From a checkpoint of a small mixture-of-experts model trained on Wikipedia: 8 picks a token.
Below are experts of layer 3 (counted from 0) of a mixture-of-experts language model. Rows are named router (the router's row for the expert), gate (a neuron's input weights, with its number), up (a neuron's input weights, with its number) and show model dimensions 0-127. Each number is 128 + 24 x the weight over its row's rms, rounded and kept within 0 to 255. Numbers have three digits each.
After each expert's rows: "gets" lists some tokens that make up at least twice as much of what it gets as of all text. This comes from a sample of Wikipedia text that the model never trained on. Tokens count by the router's weight.

# expert 38
router:172115134149140090141137110108114091150105116174140099109187109108145156110118116166139148170093160121129167113122108131085138128125146085153074117107161111098114133105130122140150124115116124111159108121154120110126126136092165121151103122118132124129099150104126109166077092095173148117145147143124116144153094123131150081086141107143110086143146180121108133142133129098141157169120
gate0:143105123099132090096149111123091103116120160134142123148128156132117144144185156106180083135152122090094162133091118128124112112155131124141106167132075122140109122161139134136151116068118090135115109088126124167118147138117108143126098109140062128116130138130160101172130146111137094144113133152138148128102121191162145108149126120106131098141113113161155162110134139098110093164123
up0:110165147123144140178133129135166128164130096131099117096114135120136103119143159148079093105163183141136138179137120102134124093140204156171156144119111118151118133091114144094088094139106124091117156148134096098117113101138138112098136131116110153112117118147119124146120081126098106135138115138163145149087123162162120156100156114112133134167170128124124113126085117130098151105141
gets: " and", " in", " to", " a", " by", " of"

# expert 18
router:166139185157161066146150115145116122137123102150138087128156126105166123116081107113149127155132123131056117114107112109114100131086167140103089135112135152112136143108121144110141113184134136112128117132069166112123129159124135142121139120138117136151139141099123158082123156111106087086101133126150161139117113138160120128132143141146124084116146182144109078123120124149117149145102
gate0:126120117134102149100128095142081079116135154138115122186162118142178124141106102149138132151106110123137176133126118100129089099148141132118134099147082171141134117127109137138172080185130066164150157105100114169118139161107155144155156124114154099067143104145148124127124099123103135105122131135119152104113139136141134137159117159138116131145110117115116111149138148153074151142119
up0:102070120136118132135158134184108147082165139123132136118097149121134153149129125108130103125135147143106113106159171074138151089115113144118101111157104131180144154090093108121105109131136112152132156159096074177101115144128113128141110153138124131118123116123159133125142135087116109093095112093159124116194111147144126125111148119174174104173136113126132114137115155119139151098147
gets: " of", " to", " in", " was", " as", " for"

# expert 22
router:108109097120135127121105148115139112121146132154103146102141132162097119125190096117129135098135126078154113163108105126119112120143113113153141134104166109132111131145139173114189144120125119140123121179144148133140108123156079128168148105136093138114147139161182093155082140134161148146147135149117152119155113090086113148162152114137110157120106109130134141066106093088115122166099
gate0:128113115127112168105139064129155125098107170114114180113150129104143124149114140147151120161095157117103126148114123138102136117119106148141141178165159133159151117143122119128110152158171154137133105130155127162106121155093167137141140096133102132136139116112143076118100134128099113094135148146107153108080093107141109093103162159177151154116123062119143121127137158103094100103110
up0:129126126136188146133080144167150084136119153107138144129078165125120123132115170134087104112136100123123168152126130106126155152120100144139115088130108124132169118159104107114137076122134144086092098121144144118124128136151136156069116117084111090142153114103093167132139116072106094158123170142101134140113101130108125125135135177135153144142166124145102143125168103154147123145129
gets: "\n", " a", "A", " The", "E", " \""

# expert 19
router:159121109137121091096122138102106165175106171156090109108148137129148165130134148106119146153075101115112140086100131087088115100160137113148110070133108102098125118104105160130155166120121174128127107129129141115101142150078140117091163141135135136162135147131114084139099116135118166105117154137123105151141100122131121104093154122139151120156187134134142152092131151164100106116128
gate0:124151148118145100095146111075140167093123088151126134120120105136117121106124156138130173187125157141150181098122128106113123096148133138149131123144137116128140143137078154125128096093113115139146191172127130137087143153107156167139167105089106124119139135154138121152099118129170116114088131076132130144117160141096115097109086072148160108141117098107144125137143144105131126137156
up0:116127141114089127138103169141113080090132080135120138124143093115128124125119127147165098118107170154118133121180132118184139163168127131104086146150125056141148104140088143146112131114146129122138156102122147101141129191138115077116137141131135143135135133122139185138110135144146104138097152084128112166107164122093140133119147109105122109165120168137137093110149151110148102095126
gets: " of", ",", " in", " and", " |", " to"

# expert 9
router:153155078117152143143124121153075105159139108127095117121132153104124131116126162140106147113098124117162102154156116130113117145094102121116100099128121104147127115126130079109105153090141123131115121126057137140118151128066169104079130175166159146131126137121166154126148156153113119146127131165156174103129135164097124106101137092166107164122151100167150129147133127127140131091137
gate0:145151166124081167132122126115105104123105104080150107143116087082166095079109133130077126115175144114138095110140155143136167149116166153151124177133138165139126112134105082119140086112131168156143147105149128126119124094114138111135149158140146154140168099155126128118176162158081111114134086116133135122140115138128107106143112112107098161106120135097090119137127123160104144129133
up0:139068127190138128126145105137145123142162173092133123127118117134107089127103133108193135129118182185125081139150177091126128095092077110146164125127113150106138114113099137133141104125134139134131132161125100125061119092123138117136152117132128125149097122092108111118142119113141144135119132116153137120120166107139091156114109124130146155118167179107145122150133148115103114170113
gets: "-", " |", " (", ",", ".", ":"

# expert 7
router:107130069121145097160131167122138129147157126137161136151129156093143160138104136136112128111141104100164166140148114115113145130070150109109104161139119134120105113132120129095099079133139135159159139149135129163085109163148124101133143121106144173104151127170140149131139188146139107169114120139063165132163095119109116118122103122174093113117120136094106105144114078107130125146113
gate0:101135107081126133131129177095142093178129116094149061168147142132121092102152108105112149144115131118140153170110118126112124117142136129106144129109099132109152144100146132131081130157173113102146141101123136111154125158152117145088133150143130119158138093088129125150120124173122140131144144074122152159135097112152086122132127101167129128137184097146116112100121169110083155160129
up0:139112132149146158146136143159166166109132089059149123094111157102107098114140119140123150118156081135152116114130134148086101142113130108151170123077115128124139128154136108105100136143111100158113119180142133145121110195103114120143104112128134099115126111138095112129112121125109139214155158158130096156104159100130122168165137136125113154099117112130098136125141142097151103118112
gets: "\n", " (", "–", " a", " \"", "ar"

# expert 35
router:116095146133135133105157156126134142122157141081122135123112107126086138101154127133130114110148099143113098120160146135181085184135113159159124137171073120134117136110137117173139167151147151176090120104091099133150110158122138123125137106155104083130205107118131128114125164129149131134113148134133142126094152135143150145131137133106109092117084123137119120126120136141086123053136
gate0:094148153114093124109098071088138135121099098142101149085124142124182130139123148104109172115136160115116172134161129132070153122121156093139134141174132117144120132112154161118100148139150114134141148110131113143126112178166123125139131133079188132140100175109122104124143179136146129093115109125109122158154107089119100077137135153116111120157145125083124120139127102138100120128127
up0:144117083125137116181147122124120112179117116146114123096145134099143142116127129125100109149115139108116129139156116111120173129150170102151095146083116158122143132118166125075135151124128151074121122105114153108103102148142146077117167140152164144122111138141162127190138106118145094141132124147095137156165134087133123085129163070104157143133160101132133151128130135076102125127092
gets: ".", "\n", ").", "on", "\".", ".\""

# expert 6
router:128131137111146117110106113162117147082106128110128122106110094145161117137125112080171118103116144123143187111073156154142129102168094142139122170134096117141156126141150151147148148103142142116137137139131120138119150105122153170117099129128149114136164097103101125090167100088117121161085140119146116125104155178126139113211084168136130146130092116117116146120161126162142104125133
gate0:124124109133130110116110095148197152128112125094106150111140106133094116149139121121118093158124105112124140143096151087129186159168129092110106172170111106181115138121154146130134088118141115084113134121139146141142185087154116110098106139099157184146150143126156095164142112142153132106128098121131158106084142105144126108124135135128127172106143121144102135116149144089111119093110
up0:086144105164126113122107166146167093100163153155140154148148108129123138158128111131158122080105159128080105131130123152124141140130124193142106120086139125130133170126128095107148084115160144106085142161161128095152143133129135118162142161118116143150131113119129114126132168103145092132103145144124116123109124187124129149095145161151113099131094137057125095148104120122154097104104
gets: "s", "f", "a", "o", " to", "z"

# expert 26
router:074144102130126140131141139156107124100150099147137133164125101138139119148118138166110135138161120153143141147099141138132148124145151120123142148121132131137144106110097141121091091098128066096128100141177123129120056102139118143156171128090112113080108128140138099159151142091117185150154155132097101147086113075129126123150139136131100120127083111121176140138122102105166127142166
gate0:131084088097138090111152160106162149132134148137104091167103133128124137098163173124117124148142122144134119110143080137116123112095100095119135138149109083125136140144114136115134136121137134142124122090159149114153171136163104128144111178145149058134146132119111129099106102160149144126168161163138145121104103130111154124075109122159142146181131175129123071119126140111111133087111
up0:128123123102100109128118180118117123151123128089164119100154143125132089094109129138111089116130125129093098156139138127123133111113130145092118116091174135098149128120136142133106118125139111116128127169099100126121175115164125106080193109122123092128127150167124123142152098129118095085137144127130176155094118140132165121152114147109091114152142188166131145188134172120120169131166
gets: " F", " G", " P", " C", " B", " N"

# expert 31
router:110149090151143138141125091123123110129093105083146132141110130156178116164141165115130125129096111148136132140160154176128135180135110136114089133150117159145136138165144134138088112140172140130138154086134162140137145105108049117116161114110140103112128137098123163133145182153122078142119132106108156128145154146090138152119121143066126079113103117123104108103146114102120119131140
gate0:126111071138127114118166118133090173102088107138149105085107133164154105124082154141117155088122148111147147106080099078068130131101171120141144106147153126138143139133140146121189104114100161150122125108159109109121125139153136148101131137102148117177124160172112131143165102136130108104114115114151114134140119140108106117144128165116113137155149137121123147120114173107100173119103
up0:130108124128142077129153144121162127097086117115152118144188106140112131152116089152166138121107131119106103140139145128142143094147166157111176082118123120158100072102114145145121148130141135143079134113111166110093137143157096155118139143145145081166117141121168115155118102078170131131127165117103125142121131139150104122089134109151121122140115140119134116173121100159075093139099
gets: "\n", ".", " ", ")", "-", "=="

# expert 8
router:091132076151118157120148174175152090115093116099122120163126169137098117133123115184162112108089145097147125145134125136150151124139103098165137141154148127127118134132111084116089131124109129132074121175148099106151126139144096133137126145119164145121134120158130140100157158122142159146102127099096140120112149144189135115118112147108096100109063122115151127146129079112150107139108
gate0:142144140139123119127127096131134118133101132180119131119129140143145122154119121151108135095151114106157114124152133144112133121110185100112194082135131110160153179150130158129117138135083136080096136130145114131106084126156149144134117064107203101146106110111118097113103106169101151130144115119130110137159129106160161074111136156143112103133104144158137148120147110114133075118144
up0:118119159116148087135126143109114102119153140106103135137107092118161148159113136122133128127125153153143113122088098153142137149174152161055113113088147145153175171120155113134127146165131131103134132095155096104119137082125142142128160113127077096126096135125094113140089154137155132087138186103107124130155107102163125125103138135168141094102122152112128121134167148135133116137072
gets: "\n", " ", " W", " F", "m", " H"

# expert 30
router:142113158141092120158109126119086122135123120152116105120180083114147148121131153143133126147145141126079109119157156157104115103132145149108187090113142107115133179112125180111152146130096113091115114124125132115103126097124122142137116162102105134142125128084074142123147141141098125121151122136108097139111107135144124136077121134138166149187177142143126066097091171124096132114138
gate0:132123134115117146124126132114100104187143157144133112123109113136099110076152117124142171073130116129130092126104186120136140173129142145100103117079075104161112141125131166122116156119141138132158101143161134121144089106121131160128138082168150145161148132163137129136181146153136122143155097099097078116089136145108100124089131137167138114118154159116119166129150128101150101133131
up0:100151134106182130115158121127161094144085119119104117165108144108165125120128112125148141111103107141146124112102100132158107193131112117060105106154118139171141109101125101095153122135096146137122124158140121159153162052129130105156138109162179143110131137112162126107164146120114173126130136125102095095168128155117141116136137148159138119121121129120157138172123107119109092105140
gets: " and", ",", " to", "ed", "ly", "s"

# expert 14
router:162125150116104099120139103130138100179113150160095111125144123134128147122106142134116163167095110131142103125136146126110104113110162140137105111114126091096151138113135151130132158121093148122107094159107122142093113113076146117095120195159161134151156108118085112120123154137080170110119143180137140091123103148105132165083172146105110132155193120145104150101121124139114118141145
gate0:127095118093079093136093129119119123145132112174130125130164096141136128107085122159140115136175131112123136175107143101121124089155122108142154093101177127105154111122161130125114098145145129088172109150137115130129112120155118168110119109119136138112146033150120105117138145092151171112108133147117158176161167146103145153156095148113140124136134108151130152120144123164119117105141
up0:118089114147130135123074126150165135130129119104161126128145126135190133107185145156115142090085143115135161144081139127149163145134090111119146144116119121146118161140131091075127133117102156110138111169127124080154112153111102125134146089140133140111142152186155083108155102097160095133131141117112098145124151195101104098119126119124174134122129123100149110110109126123132141110141
gets: ",", " and", " (", " to", " of", " in"

# expert 16
router:105134091141124117161084149163144089115110154125126199153114104173125075146151127106136136160107118114158144127109152095148128113120149140143171178086147121129105123141123131120130113141121102102155124165117145141156081128157098132116130110103100166110102136145126109143132163118175124121141111119116139175103139108193115132146145106106098142119079126108096140144137112092089132152135
gate0:121113179143144141117128107116129109113094092122101134098136097109130148143113120108121140119123139125172166097133142159166136114141070180116146101150089130125122118158179106106139137112120098139134111110197084117117140127103081118115137134146134139144148173153132140126152124159103144170093158114142092108116134132104119121126160072147115143163153140118132127091120151121118119056109
up0:115132133168122129096095140110106098092130122132085160125125140155152096160109125106140127098107145130106160091096172132148102142151137162143097164139135070133110117078114141140125167141148119125109131117165121157116135112125103103139115169185141133172079107145156116098099140155108150145119113143128066110147133193148152154090115126130143152148134101102119149132144118145129156110136
gets: " a", " A", "A", " K", "h", " L"

# expert 4
router:140127086164098094158146094103130173130136128132111168119115131167080153124149108117166142147128087118143116133159077147108130164122105101110080125137108085126145132150132126117134151123136191118118105125141110112096127132118151101160154101143157137166164139102155140153123154098137138099115157129112081094111107149165096111127158139121168120152153113087093128120096105102120131163125
gate0:112119113134104090119127089152148161131168121109107117140110131147162103128150093152103126154141118144124146131162127137087155175154135178162147129122126082150133141149168100129106149120120132140140146135135118168136115094121138115126097093140075156124126106139108191089153120160087126095106124132111123111134140140149083126150144128119147122081165152088146098119150135120140174072165
up0:092117129117129119113139150168162140095100100110130161117087093108147132148109068128126143094056158133125146115121138111127141140097134133128144134170103134102116104160145133064162117091123152185109156121144119148139111156124124152134130162122178108151094144135084092150129110130088144122126149164101105163155177151117126157148143147120133134135149134129125138137084141102134103139115
gets: " |", "|", "\n", "-", ":", "."